config.yaml
num_hidden_layers: 9
hidden_size: 128
n_experts: 96
experts_per_token: 4
d_expert: 64
d_shared_expert: 0
hidden_act: "swiglu"
moe_layers: [1, 2, 3, 4, 5, 6, 7, 8]
router_score: "softmax"
normalize_top_k: true
routed_scale: 1.0
balance_loss: 0.0138
balance_bias: false
router_z_loss: 0.001
n_groups: 8
groups_per_token: 3
init_std_router: 0.0226
lr_router: 0.000769
vocab_size: 2048
norm: "rmsnorm"
norm_eps: 1e-05
tie_word_embeddings: "early"
optimizer: "adamw"
learning_rate: 0.00259
beta1: 0.9
beta2: 0.98
batch_tokens: [32768, 65536, 98304]
max_seq_len: 2048
train_tokens: 466200000
max_steps: 7648
dataset: "wikipedia_en"
Below are experts of layer 5 (counted from 0) of a mixture-of-experts language model. Rows are named router (the router's row for the expert), gate (a neuron's input weights, with its number), up (a neuron's input weights, with its number), down (a neuron's output weights, with its number) and show model dimensions 0-127. Each number is 500 + 40 x the weight over its row's rms, rounded and kept within 0 to 999. Numbers have three digits each.
After each expert's rows: a language model's description of what the expert responds to; "comes before" lists some tokens at least twice as common just after its tokens as in all text. This comes from a sample of Wikipedia text that the model never trained on. Tokens count by the router's weight.

# expert 35
router:537494408509517480533493456473459540466489496513506504529497443512466474485534470477526479488531446497458547411510473471572551449438505503515565489465509574571508459519467517536567510496502557546541482447444559517519566528490455557550465510473448494495548432582495536507529522457434462567518440445459527477546543459542430528486524516460564424442551562538561515514468500492536503473483
gate1:533536439579485522544544485500463492473446498522474439474532408462484503562598457520510467524472539445498531537584492494545479546460508514495508530517447552492502517488469495412532535481472562543463505494492521554629562477508489547462504489509513517507532436495505476522509480535400436570485495491516589505521425535535598488509516575447466492533524517502511513485522494510508553459510
up1:451488497489514534443518496532530512424482494502445494485446590521533453428510524483589562570510532465438531524525428540481566451472518484461508518479529446437522458516511498469482524504551437495513499511520461408425440510506496470541388556453495485527533476512511542565487490475566550493501550472540402501538519487522427481482524487539547520455473508498465515518491559450578482510468
down1:468421495491428529515493534510484460518584421474482482535470591451540491542450505471535526522487480494533422491520556525501511421604525480474493458473569423516510508567488504531486492478411488439524493457574438467491518519444514531538495454489499485490515471488494514500487598525530477484531452552525552460505539490495495500528485514462492484579484474546529546484539440519525405510599
gate2:536465552546520603534539499530536526469480530513502493514419476534524443490549480452510542479564504433564527537474461478547502511468512429476562482461615425450509482535454482560497485503435492511464492477565552482429602518470555476442439444555506474491504521473562494509505523530494545552499506480523518498454548522490467531493587528444530447540527563558500512478455517502460502507484
up2:500500474548478453533482512525538450415493436532508508453467570537488509530513475526499530527479474527448498556443534571478460585406498450476405455511487482489505503526505545472535500507527528595556486492511530465459586482521494532482507484494426449476532536553497462496467532458448465426439496474417474576432535432441534485534467475513546474458458422510489491542462536456488492504510
down2:491471490545546534519436559602479560458550528487466586452455478523543469510525445493529483437475440552438548454482497509531474466506546471455486554494509448495481500493471516563490561483488527557423481514491543481558529527470537476492538544511504493447493559450523528481506487520520466448460384460483488556383532516488411478560509569484530468523480474469438535493514518528509480556508
gate3:498458494508506480516458503404395548543455505517480497565531497527464501499510551502461521479560533466501482470472547549495522437500543514418507546557509561509543490524449530527536499473529679463533578414490458505488501494500487473449524489418505499517483485556443524515473469475484512497499495486491450581491549476503501538525495539570475549482464517458546525506595524507523461500551
up3:540457425495468491462504515476561532521487505520463465530508505502430513480492451466507512545505538420405497552551533512530469497428469534487501496544513439429538424396516489598538458527523510460467495484475524469460467500562586504531499522509495575493516503444486554441511546512474535492523513475497478489483543495481539477513505436406612552458507463478408473539457530531473506469521
down3:491486479498489499469514498550460548528557458493523524525596532363478495554542535501474495394493547600511546514459459476523466466530500499451535490512510531542474491527484524483460499446469502418474515432545459508556527524461522573442479543474525476504568439413456519465457486461505506434506521504536516495523498458479514559578437458479554497518478499582495522487523464449482499453548
gate4:506423499528524482444408546539486571491524513524447496555500465539517564459494465508490541532498454419501521499481496520532525499434519527495554526567457461509516492567532504443514484530470468512519545483442449575571571467452537492466463536434519488490536453604565549462524507476541508580560438467501487484444489440493478574561543474433548461493476517477521484536458495479479464461519
up4:603505533463508493513481456425498514461523523443511503501498493507529519507571469505516564431527433489546575519512449463469545488511496528514490539562493474464553550527428516571570496540506405525491496501462482526528430498463473456591442515541497525565497441524460478487597406521584494497548508517533463484505551476522502504516445478474535513562519492569471541514454513489540522534563
down4:484571492491525527539559549470514494558526545546510479463530392491584537497498549486522500544437469464529442477501559524518551522483450485509504475565498566524515479425508467532478487469465487496543429498455515497450524529555503556452465509491509534468448477460527534528445561538397515541462624539537503503507468521524500424487540505578454535494529446483493508470462556547553559495497
gate5:499526425540481483498498531512443488492485507414528508471498476424540457531544517551482450511537447517579447387441507537475488501479492582469442495513510590544437499527518552481519534497499542617555492465546490500527555469478509528521527523459479437470512445523514514526512488467428434490498540488559504579504500462535462486574447524509430506531487502487510466503527429448442474515450
up5:514470480509496542534475583584508524505515496587520514479549517492479520501538401503493436427526441491492528492504547499509539545485464527488493487486588515486483511518563549497565566497464405538548500527540525530528508455479561555535491624454515486473499432448559536462463501545472556527544543532536577483437534536486476500509446510535460442500474536466490508540556455545509525448510
down5:526466428467445494481479479559545482499491452505500495516478474523475463499546585475542497460507496509528469504480499598540456525561551577520499490510421475517491530444520406460509526430485558523573490420570522466483473572534424535503455523495505503541468478508453414522596504434508532507537532448455435517486531450539508459484510543466488465499508443500490473476467569528446571515501
It responds to: Blank cells, noun endings
comes before: " |\n", " |", "0", "1", ".", "3"

# expert 26
router:521487482522531468544495432432475500487467511520454460526482493555476518494558413482519455498516422473477526492493528492571515470476480511518502436434500563541566461530476453506508509532551527624546491459483542514596579521498468507512444545476440438550519481478488512532503545499462456561522482431491582464582533475523469545426521543451544466453564508530538492493476502516543522475443
gate0:511510494542548518572501498448444468482399561490423415581551502572557468459556508494504466434540521516447499463465453474494524408479514549476488497489520519503590516496530438518480532465518495420454518560445530530486492519545485429526489443512525513596507454531499479559509518548468484470468499474424517495518440448566501463493517490524494545526543462460512532547511572467513523494519
up0:526493518450511479478487470541485516486500510546509421432473461496495568522527507486534484503513538445561467544537466548455441570498520474521527464506494520524531412537421453505534504508515525558488545435447499521526550517482491569502505552473429481465582452529492524482487479437467473554510472520595477537450582447526543559502567551481525541481471546496449525510433474626493526537498
down0:490502483545543488527514389444449486542488469504505527441462526526490508565492494484473556528521452528438403476547480509495472520467481464555492545474519457604492435585510501524585489508477508569490452489512516510534530492432492416539454530568535516432488465489454537503443475494455513488571540495504528423487570499499466490515464546481541494440516478527511472490580426552471503544544
gate1:497502447540493571505518466472489491514507550468473453519512525598461490485504471557571499518505490453475513440483531523548544488420464523459510432417486507534521485506482521461475533551477436507521537434437481508498454562478492505577474561426503480485444526532424540442545518487476501584541415496494544561551550482563472562486515551450527560483532534527496521521436518520547530467425
up1:494566540494503516469524547498560440548543450483520516520538582583469482551519458556536549506440454494507431531460530537451523529476467522407478480521464504499572521416489523480496519476483450515442531563475466468543458468504562455509536458495525511484506537451454494408473565568511530509479440461528562578483483527537543566477489539518522508542491474457448441539547448466521461545490
down1:528403450510509533529499515507522527479494514485460530507487520391490527501485496513461483518551526448559490521449502494455550494527486421538552531504484497510539467552423461464450513565483434518542446514554573514475522485434473461509371464435493517461483535445499533468493522480536553523580485495392429449501445505500568486529485520456440532482485530514501534421501532462466490460486
gate2:493454512437435521511473565487484491436599453539481499508530521487464491500475466479486475459549490512470574546507521513515590488508541537456461552478450530538477550482545517528425508554468513555518566548507448523588589507541512396468512485471566487496481512515491448468481509512473512550480482440541466477582487450489513525543542590494519500529431504476607481429498496506495492500535
up2:486421475477538486531448562496510449475600460545511480580478428417522449484517422480448490465521474488558488518510503509515446606567547541537473479491507547495529563545539482525483477563519534554523518581504493497562496457522469496441504455537503548542475419529441422549484520488502492523518532465508542475520467473454523550541498458528503473504505530530564416485545561509517466472502
down2:463383533545443481451526559499521468456458557472451535536527486531544515469461509486476436437472527508513461435506513472494460514445477480490557516523437512538473456540490482475492409486493481500553493435474476491483473465497480504487508473485531489492508518569532478508522557473595453545533469484550471485490466475455437482444468493554536521495438530507478351611489512501473482429545
gate3:466502443588499551546454436502420550495471487548515442531479490462511461494562447456474494527507502507495538509499557491517493516493547529527563503435414519476508510502507533440485476517497586506461543518530623464531465533534465528538374462520517479532513498461434532523509532520506442518495523532529542449502531524489446567457584519452547471432471566458531478506436495477501516521460
up3:497541519459551516457557545545485454493496490490431448472442572560539533484457608541467529475471497422472483507563448564512510475450490481486500434532549535556514464503532488528534537519567460486562428511482451566466533455486511582478520528498513505552493514562476511488554474445496520465485522448439454534554516480493526489436524481458514572580552472561515530461474512571518486446490
down3:607513533476515521494477498474488511495488598482520542543515481488473516543573554503493485510476471555497479538455407543553427482467537485510522428517484517503515491435491452531533585516525527496439382461445483584470501509481468521555462484501460548520512465517510519462513474430457447398461509473455464509583533475556546542480476489445444512489498446562488461518520488517525515485559
gate4:529532441504523474479500507450443504516511465496412452612607513528494491466517475489533410553483539521531484480519476437529469454504483483542492464496515492414461489501474550584494501574552493547579488472492467567469557471532519439456444503470438431528531494511467510469503487460517502463507553525478549526579513435516494452537480537493469501489527548538537486502554551517502488572588
up4:400524479513384509480468522506520531493522469482473536491498493454477508540488454542531480493478475514527466551515528514502569539486492495521489562529562442472478458456495481481489447532536546526520493530545552423545568436539592497463488479511513475522545458514409426456502559461515531519553501557503478559449548560490491526483552560506526371514444480485492495534546519476432455553490
down4:467540479507531519403486474457469494540484503520460522458566561400508563578417501483528540561507482493496516495519555471547534463401474544503471449483563468489468419497450552487500458512460454481513516566553484464439499561463478529565484539460505449508482521445495521490471406479502459469502573521516543534559464527513503511534537532463513524452528509494466529455485493476505493611544
It responds to: Noun and verb stems
comes before: " of", " to", "ed", " in", ",", "ing"

# expert 30
router:534498473514548521484497465434432483486497514523480438528463428530472508463551481467512459492528440455471489456486499462559503463475508513495552497427526548529535402541475469505571529522547550593597465456494546505549570524470476539498432551462442480545549467546478547517532488488423469544487485496460563501561495469523497535467558500468496458398562485523549489456493541525524505437503
gate1:496474477502484463532450445530444492498513458535490536451450533516540430529655519468605475486527508531452523470471491526543487552497496485570508499519446525520432471508491512564543542502575542432586533488476534523526572529603438562466525485511511470557487453555508439556513551480519465492460504571495496450512467486476513493539533457533484468468541504553529481516500530483473499512550
up1:494515429531484480535537489501517547527513599492471516503526511425504505469437472452510483528539530471451522458567564458465500473486495513455490502529526530504500525523496492463509484483467440511507440469496574512488484499452532501577447536481464422469516512552459539428540431518527456584415411520478492490526425437547434507511489524497494427508528483588468527497469464524517493410604
down1:479528528471546507497559494481452537534481431507453513499502496476468484493508438555472528487511490492522473503397559565543565504525537499555535508424469520407482437450460518543508533526485450469420550494467501480553512479436441513519460496492482493467637527509433555569502506543526540483467493425486584479521462424531471506496458439497521497539521468519497480484563552497460442524467
gate2:526486459556548502526549463510467495512543517472530509532495455521617437552502492547500509652553481482478540550562553536494478446415543547559521511456533489508492483511493504455540455431520532421479450478472497504530482529487510544496405516494482548537460477442503488483466568465497513555568445530476521514462518508531464597491501572505456491572486502509510518462511485479550541485483
up2:494523446535567569475557607511497489479514582487511529428561468449577528545537545438438499492563523570533506560535559553504556522483492566501449446504515436519458473465465547491493501464436539489456502498500512454564428495564520462469452484579510563478487542473486457470470438521476564473474496505486561527504497518529544524454550467494503524560500464495527499492510529461493447496559
down2:577506459460499484490510452559458545571496478493501534521619505533531496552448482528482538496531475462478576496499569543419566520513517485502510504524454480457515491482581534560615537527473582544483504516523512539443527497433511488568457504464566446548472469518505509482476480486494513451512476456453501515569540456500451517495506500539504554501413587494525533514491475501480578539446
gate3:590495516451498453506627460478514466498499558472508496441532528479500460479464458489540472490514529467533464497506497505453510498519499531434459535477411523518558437523557495522526514512579485575521476477510543509441531495506513541523559447446459476539504550599484518425509492565474512524480537512458440551496473491469535500458487465498525407467552454557535488491486546453547449492391
up3:527501524534570427495485492487537508482471550512480429412441526476586448499503485487532443486550401457459483553550431508615513539484473549435527508523459535462555494498483492517537530475531531627522474577469449534492571484551489447522494532452514517476481499514510490473501438491468489516515508473492502535469536442481515498478586442521475513458495530511506495495488514515450437445419
down3:508540568503542464479498483541504519548487526536492519495445576519605562520539533519523549548478497485564409524468580574499539591521459462479501483497525509542455450518504424559478484436552448437560542483490511471483482442477428527491544476525564547448512528490483474489459541514478452526563504451477439467460457429462528419526517493502499533453484520552497508508519424496466473505509
gate4:482499470508460516520456455513508523533475465541494525559467407515473474510416503450465485539514459540544470544540537455497478509503456566484473509432543480452598483505454482484434454414538583499481542475503488495491557544424537388449499484527499514488512537462491464476452422475462497500496434514447542511454510459558491460509541416485480501374491521475515483478548483550491510492493
up4:488527457517486470491458478496578503538497515515517467468472476533476527551431501561502567472604525485526501511532586587493546559540514508492507554467514476479516532515423518488450459543430512517482565482448531496487582482467495590506488500477504395440500534498506555494479501472498462587543463497473449510434500476518562397455507526496511512468483513559493490464499511579557432484547
down4:561513457447534529464444483496499461450474466545533522425464458521482528520533505548455457445550498537607540506604471536476535412574549523525524480465518479454468499500506500554449487503567523499488539525470575444592431535460499500523505487523427506508518503577514495568561479502494546481453450514477509552495485499489438472532555509560514505571520542483454548458541500480502463505557
gate5:523513499594440424519548474531540483437503481445474539487429524429421518453490487498519530465529511619501483490582493478435564535477533488504505550447475575519510543483453511471567511489537532541510446387459505446463464483446492554487512544437524544437478519480526534486488473541482505512454463505525548484547459528531527493565509511560522514484496459518504480484463431447542514535448
up5:518455447484570518511436447497550498507556538508576410513459484514541491537498471519481521428598497462439507521508467508480538488503551471483505505504512497496502475472484446438464526489498492496428530534484442512501565512539537507483592548529560465523435516508469467526487550497448488408530505408442467536456482504435480539457535578483484490544525570449461496557474479550454478520593
down5:482549507567518423512526485557500507525448535527430486477445457505500506466553513467517482446500465543564513504451459540465550539507529525516540465476519500530473450522507477484515450554537537476567617497514527490402527477539467477528475434595519471563495595459518426472467531550452497448570480506547477462428543529429476532491512452476496473442480532473493485504431472527513555517516
It responds to: Head nouns and suffixes
comes before: " of", ",", " in", ".", " was", " and"

# expert 49
router:490447495512506465545515450480488477517457549548497447525448461557479549475567519527528450548498468482453494423518496465532487519450450440517507458438490520554534429534444459536526499566576547497551457493457574548533538529493442500544478540420437486576542442506466508532544520451463448561493488494469563458469541449535490516482504535463537493437595523504516515475458528494511520484411
gate0:477423441524515502470549536508514516427534501502529498460581520581481558471535430555604435598550549504536497511445481444522497469488533527496463525494488476482572483514512461562581412503500490503497414518503561535553517577488497497517489564434537487480503521570467537500527556384465468496530456485496506498521517497492480430461497518497539510486524517444500527522451503476516494483467
up0:503533456475497544560481492555469470528448540558528496501461495468492483527495438496451422424492474464447537429535526506496524507513510457419542501464541488473480505546517530485550505451475548534502544488552549541569493491460555497445457520558508514532513445503522484486462517517421490465586432518437585522525493535397518556480515401519495490528456545469507543550512591502525526508427
down0:518495490486495527476462503527447497516573544484509505493478453555533488565529525452430495432475463540486571451567528538477483485488476614520480474470493537419505466535473521479463531551525470501500459527520457483462544449502467514553527604519452404507503525514553469523529502558483580568515460484550509499562509505487498572480465448483529572500497498579507491465508565480463458558596
gate1:462474516472500462538578530520507505495511478486540488448458486551511491502543478535516503483536580447511477432474442507520476476480453382560521462465492479514471514529540581522541429497509586458526483474517512538510456590461509492520428549517532513526520532520426490501462471366519429465566446462505476500467495460477505532463518451456581535494479579501560546534498459479520514537479
up1:557481495474464558495499416550532477503459526496500392524462487511493613503429557551503484503524503555534521411508500508482481459537442502505516387481539516431509504462570463531535477478490486467495577462506536439449529495504519513543486537510583464511424473521508500513530530505481554554514511546509495471496398444578525495512526496501529454506558437484515517489488458501562472508577
down1:487503466499512527515383473549458468393476477443458434514531450551513485550437517467456476476524513446481495552582486495555531482508525495507555509550472465474487526483445573565502474423511511577495521516564482465531508598484487476492522481470508447487475486518493538553562415516518458507471521579546474517492452494514550555558506474521563505409538484480501533483546517525540513553468
gate2:530493486482505520575540478456461507514471530545514426465453498438553509491455466527543494508515495485475581500499565492529576512512411551490449481528520494452443499486498545465503522446420520497533557508446460489567536481485545502522490526431466477485543455527525537533541492486506414540502491538520527459485582514550530479484587585505549399556546557539517504525489573497566560457496
up2:474511473480476498561424415539529512560481532516555444519503533508555500541418495505564472464481520499478482488421555532467516490539492510421500418526517481500450556485541421479485545506491460480464621514482538464543532493540561478524539597500508551432485499489495475465451508517560511526449578499472549474456508519530544509550508466478550429533498467482472462489519555461408491519481
down2:501453456561544511476511500557531450558509463579481479506519495424585537474464489457477501494486523521506538382537508443482448503557504460579508480514446432483474435530484520479472432511474409535590509484477490563469511481512506549535443570544538492567474430501419506489490452452504498442483461530468513512504532493468557471463476488409513517534484533464489544511513448535496547525528
gate3:555553471499510525470510424441439477457452495588504486531546535437433476484483534498507461553476593533499468457511532469493500503511542441447461474501560458535470516496535529406475469470509473509578551515447505537528553576528459551493539447490500423495517566510438560511518515482496508442492519508397577516541439573473518506513472501492506530456491518519487507417481458564469520497518
up3:542467512494611562527379531578534516491483536444535513491499486501527558534508411520509512546515494511493517589475462546504516513505461575566532551528511539457528462443509478556518508519511511508509536465520502534469512493461498475497537460520486496556509539455599499518569512451451457467500506493491390509515504486553500539490508446478510553527562486527520493534471502435543481475368
down3:518501537536478511541484411469496462511476415492425493503488480461444544553536495522532505584496422466543457449444493464425525517556500531496446476563425563492555507519456516523558498481562546521495507473524527471538463485522500545524472420541486456519482558479436499529572450472545442551499505476521530435478508483483510502483526421491488426495522484438473470478509616536570503487482
gate4:489514424514557471508499536559481551510463501484532477472503526505530534499516556548530489452562493478455535458527489464549508479506442438497502494529519494405535511452508450608521562532553528496474453508445492611485438517495451478520485492493541538567512564526444511476573541528536445470556558495425486524477570492517449514474530492532464430536523529526523528435459515510448431460425
up4:528486514497462551509377478495551611554536489532495500496490480468527468477502441511564488512478488496495556529478523481568495464510506509493511507467531470579526545523443466488491537463460449496478496561579453451595493494514510428488505539423466493401499430505499497534491493484476563497469482509458494422566456437525542442566494473471472492572501484476517507564513541504453524572562
down4:533478491555517476516557500478469541536433504492491493499507495465517521490484497448516480477469444513614490481461531572469452512507510449449465514521468475452550402462419509454510452492505456487555493485570519510460513520485583552513535494495419503589463487507484523502489507459541484462514450535537479475546559476486457523470542481528475519470528587534532430581529581479396468578529
It responds to: Mid-word name pieces
comes before: ",", " |", " (", "\"", "\n", "a"

# expert 63
router:541434468536524490525484435513447517479477574535475458546420447506466565482564474494521450510545504449509505426512466469510478438508460484538525447485504550554530454523448460518535507543523506496568475453441522517526535504473465506578455559438412487551531481513513563552532544467471445544516495518452470431505521475561491552487516511452543505397564502514559493472428509523544528453515
gate1:488461448502455476511485458542469499469450530507564592492417489531452423431501472510516459554557514464568487414444488487483498453487443490508502512537451525585489467492512452558508473590514509465573524496499569467499532489536500544499429457471441468500504474529515540591523503505469475515533476486465495463501503512454520493413531478475503544397521537546481477507430479575538558493531
up1:455474526645533453501467475491478492525509494483463486596531545556506498500486497516533465439580486482421520446536497470517470470456513472463533554460524485490522535515475531460454540562535584541520496465496566544492507516456500490537450454466488500558429462496455566582513420505501473514412489505512518557523486486479483494499487483440486456540426532465547501543592487462510475445466
down1:574499511453519513516534493447543535503534564477522440481566496454539527516522535502530529558452567498554482555558452521617489491557472577547528557520480602517459545442460500508532559494528481499464495512532538500513474484436535507459548511525509465521532480468480442450502518498496509538458476527504467469562551438508473510506496495557533426474614428481563433452503529463469510480517
gate2:559494511511501611437563462448444462450530502494441503462488540534509514445463523385452440413525496495460475554544501454514548539528459475529553487461440500460466479513491511493501546433511467496516497491503443463497526504499520474559494518424597521563498512548558531545517466475535494517577435497527534514538487493487523561441555506422498506513483561436514527460530522551462480501534
up2:473415499485507562480488506511450454572558492566520481600536480520505519433446508450510546470578528515500494462487569437485569488486572440514490442507575492555547489431514514476467586528433545527475497456438440495527531504488466543507439515485519548534520523475417507502530388462502521507471540448521521485515503483521506490462510534479504505593483498499526516553562502498572478499503
down2:511506519485469535505492468491463422425490483448561484553487522531505492531424526507492504475506519541450506457525523442495530476505522511580502484497500511500434543538470476579549504480448458577526511548438468520545521504498609468501432491496512522504557507464579466446474485439509475468539585468452493498456533515509488543456510533447517499543440604513563584493513586569498465530442
gate3:473464521478532441495463485595456587465443507532527550460449422508563535533512440458471484458528483506554490532446464460560493410543574507501506468534526476453530487473550483516546494528500540480467486472509521542539470466491472486588467553530581500568521460542472553541488444531519429492544496453464554571543503507477488509493591435532517480546502570496477511487508500450534517531446
up3:529482509457462501466516530424547448579562487422466491487569527486479521487487535426468544531452517517480496571591494539494517559503481597510475484500485549536464498489500499418470486510489523520505445553441499505496537521446501530467445485406507468399455540476472519484516394469525532449546511446527555486527507460516486534521426502466408587486506491460474508483497470539510501504538
down3:509452472515453522494462515484490474501591537481499499546525496458439500438502479471502460493426537542461573550507514521546559514494370616515487471482511522480503501491515502490562503471504489535522524540520452617457474521499503506445547565474500497455570496488555427440510461488511556436543540469454458508455530529444541506426539558427512568476509490503527505472562506463469489519512
gate4:555452541527518498504527553497508533481480550538441470454522511543430552499498413549602452557463587433500484558519532466561474452469485565491519556529486524473562481493456485452482462443475496499455517476462572530471535496473529530538502589538571368489498546507484508489532541480520487489480513486482516493545520464577494487560520509463555459484575483515503507477514505557559484458537
up4:559494496398483485529524497427472456478497488450486456472499459496534510474410450498453514518493444573443510499519496477517540542505553477504562449434575516537464493530456534520498544474503599573527541488564469441543470448425515462430539530493521575503517491500512535509478442476450490528559447466448547516515522516561492508456551489496428493534417514512551537487574534497502514528450
down4:462473408472441525537522479452513477547457542517466504431521519542504543518489556464472491436509459493548516481512501535510526463497467518510485463440524510488436456444557426472447482560462534552472420534493438509537503504442528531552512488506488541458519472515445480522474510550494378508557440422458497490498528525454462524478587462574473479541503580471483479450477542421475565493493
gate5:511430468489539455549496524510446358480465545515508411536551587486508511429498548471539479482576445510495477504467579523462509519492495538517513487533526521500530502493496483539504492514496492536529530460565486547517474548488532474577538426436449544522481503460519515474472506474476464538428467507450525426565432468514472569498474531567504467494538464529486528543519426417537477546471
up5:548485435574551421577567496492467415470520544526530432491552580492551512450510564477568429541537464522454496447490488489501479533548495496449517517549534539495473429473509441496493537449582469494479582517482439536461454547509512455492562482441480542557489518482541474477463434533485466527438482501455500474533462449492484484437511471574518489510541495494496485454515455485560465505466
down5:452537523510527465497506530494507559453528614554469519514439480517519499482492535555485552519549481460468446471544483551487480502525524495452460555603440516515482472495539510521535441423511494494550456509543573538483468486468518472452442495532428503525564525509520455502460525458508503527536548544547382469535535521500503508460482386521429551458490407471535502556527541501495522532512
It responds to: Personal name completions
comes before: ",", " (", " |", "\n", "'s", " B"

# expert 47
router:523450423516521527526489475438491497427443547521483477568454490516475494442536456465487442536552465433490514433522498438517511437469509507543550425482537554522510463549486473510537558552541524542510460478439512525512546523450488522530446553472493482556517450505510460488568568480449459534499512430448530443546531495525476478479559514451501462478582543554505551475476582485544568431488
gate2:520500523516553462462545456553529514433535483520579506531499510503508496484509553542451535550485526467456507523518467470523536545480497510506413541523460569475518451503521444508488480478555477544519472567502530475514531511395520503461541469503488454461570425501514439441390541509472479551597486572564531504531473511465506510592524524540444539534492517575551570526525529475505563483514
up2:642566574433503508484481492509478465474400530478491501572400519526513460497458481503465441442542510514525424538504455479513516456562478490439525530498484467465474495483473477575428578449490502502512588496486468523507575520491486477472529473483534496531521439412546452479489535450457478505437551562534498502484501517530539516484527552523456515453539509563541498477527541512487505521517
down2:476485509441461541463469500466450520417443469503476468558549469586473506563418538490556534493470445548532426487537476537570500579484512476523456423575457527507534539495474507541540469516461480520533490562512512484501436478498547439466490463446605537498520414550484411463472445529506487520502512483478513514467483518590462456481513501493526480518489536471513500433438477488536535458494
gate3:502541445463497417533487489432486513525509493472514547525499503546517521525522544512540410543482475449513471471487545501470489501479498499473444495515467544495518490488461463504545478576620499474520572507487509420540513443504395473547491590500517596465482505522476479535587456507562488497610393441464489493529493448535519495477474499543471496475484468523516481539451475497476497470417
up3:474513514552457531491541481507471496505527490559559427475468530540576492480503613597416521499477523435549418462464495538477434459521512504473467489553436492525562515496527522492476470474566419483536531492525458497437546571427508548524543542498524470475441486495538485450425567547536468505455468529510416509441512483487561515513520523545507509441505523482524496504441520495525527516448
down3:526519534506526502487537503472526535505478523447537459544545517530550450516537508492548517419502552505562502516513418542457470536512488493590501582545515557392432456476513480483464511445524433514530534591527552471481509489475519498520445517441554542542530473484500549567524530518518484496517541469483470540521504450503570536503487471502519451609455468491414562551509503473443476434448
gate4:440501474517506483491531455525445486428466470539474512476499442514480566500505537536533480486535545569468487470460559493539501443472477451507475477481444530602572527509524478494581544456506531479489505539516481468558531488438486561478466527487510543454524422517501527485503479493528431524531475471499561518473498523490442491417511493524496509511478489475498532390391614575556515533418
up4:585482555514598502413460449456523517484488486524451523487489486524496516572492567466505549523439579400530507437555461463515519585488473542517487505505525500545525509493454490509416397462456528488512480473514562499574470501500494474511522468494495573472555492570482501496562469483458512459571476558396527446524475482509508530571441504527528461507504492481517510498469478525465540477507
down4:448523420560497517545509547509496461490494451461503527450526517454520568459483552496416431520499473517457468461518621534512509465512480527472529462546507446530551457521481456546513505459457582508447488458504467485487483529517471531508561510563519472556460548493503550522494389526482541475503518519539490550466500575457518435468504475486529585429473482523480477495550479582556443563484
gate5:512502497520475473548496509532521497564469493552509475546560488463539480480559494426474566435403462565451511441506471426475455448522478442478449522475556550470475574485466503505527506373538491457508495486538535512482475435470506509508535569496447477541477508444487541396485538492540480505485540476439514516547535514478460462478506525532483486472510534618487446425507478493504536494438
up5:447476477445531468550570557506529442473486489535440522507487480537541457469495459511461460497495509578508479524492551479490451546540458522508530448484425603472506486541511529501511538379493460542503528578529482575479497473454476565468537427504509420466487487477507525517481486563460491498457607537477491524535515478499443509473561521463502585462523536574446511527550510518472534557524
down5:503468434521490535472502483440482432532490513376496529458440480516534570552469492489492448510558513441482456447529511574536446484517512506503489501519520553506482502533512453504524544572495503472518557471497563480471429520504478596523575493478488469546520535487501483480507476538402417496547568442454415455427525550523464490481471548468477522473469466435471580506503506553527517528505
gate6:574478531541488485530541509503481480476460470570545536478548508481530492506537498452498507450531455515465520441487531568542580521440472444568468489500544491559482530513454494563548557562465531538504495472460509503515525488557529562518589498526469556546497533486481481470428500514520468504441523475515471535496482548479378482536410464507446523549547437527486484531481476502484492499355
up6:514534477438486518541477543570486558499611459426526469529430466487443536467462501492459516500490470465512521563484515452552487552540502542426536523523474449536562459543470433467409473491542516497503482518499477582538513487551477440546454509521500498494511555457459532525545510486562571473516570582532514483445498477535524454431512440483575461495417533519507492545501501525498451493526
down6:485479512512471509546519465469453550528486512469530507468479580555500435412455493500396465458479556530561606578507491533474512493486532487561526523499495422482517576510463482527541513502506435487517514510547454584539508499539538484484474492560473457523552476405561530471480499448486490482482512520436448500466535471487537462462456410482528538540536500486461613520456533501522480475525
It responds to: Spaces before numbers
comes before: "201", "200", "202", "1", "199", "2"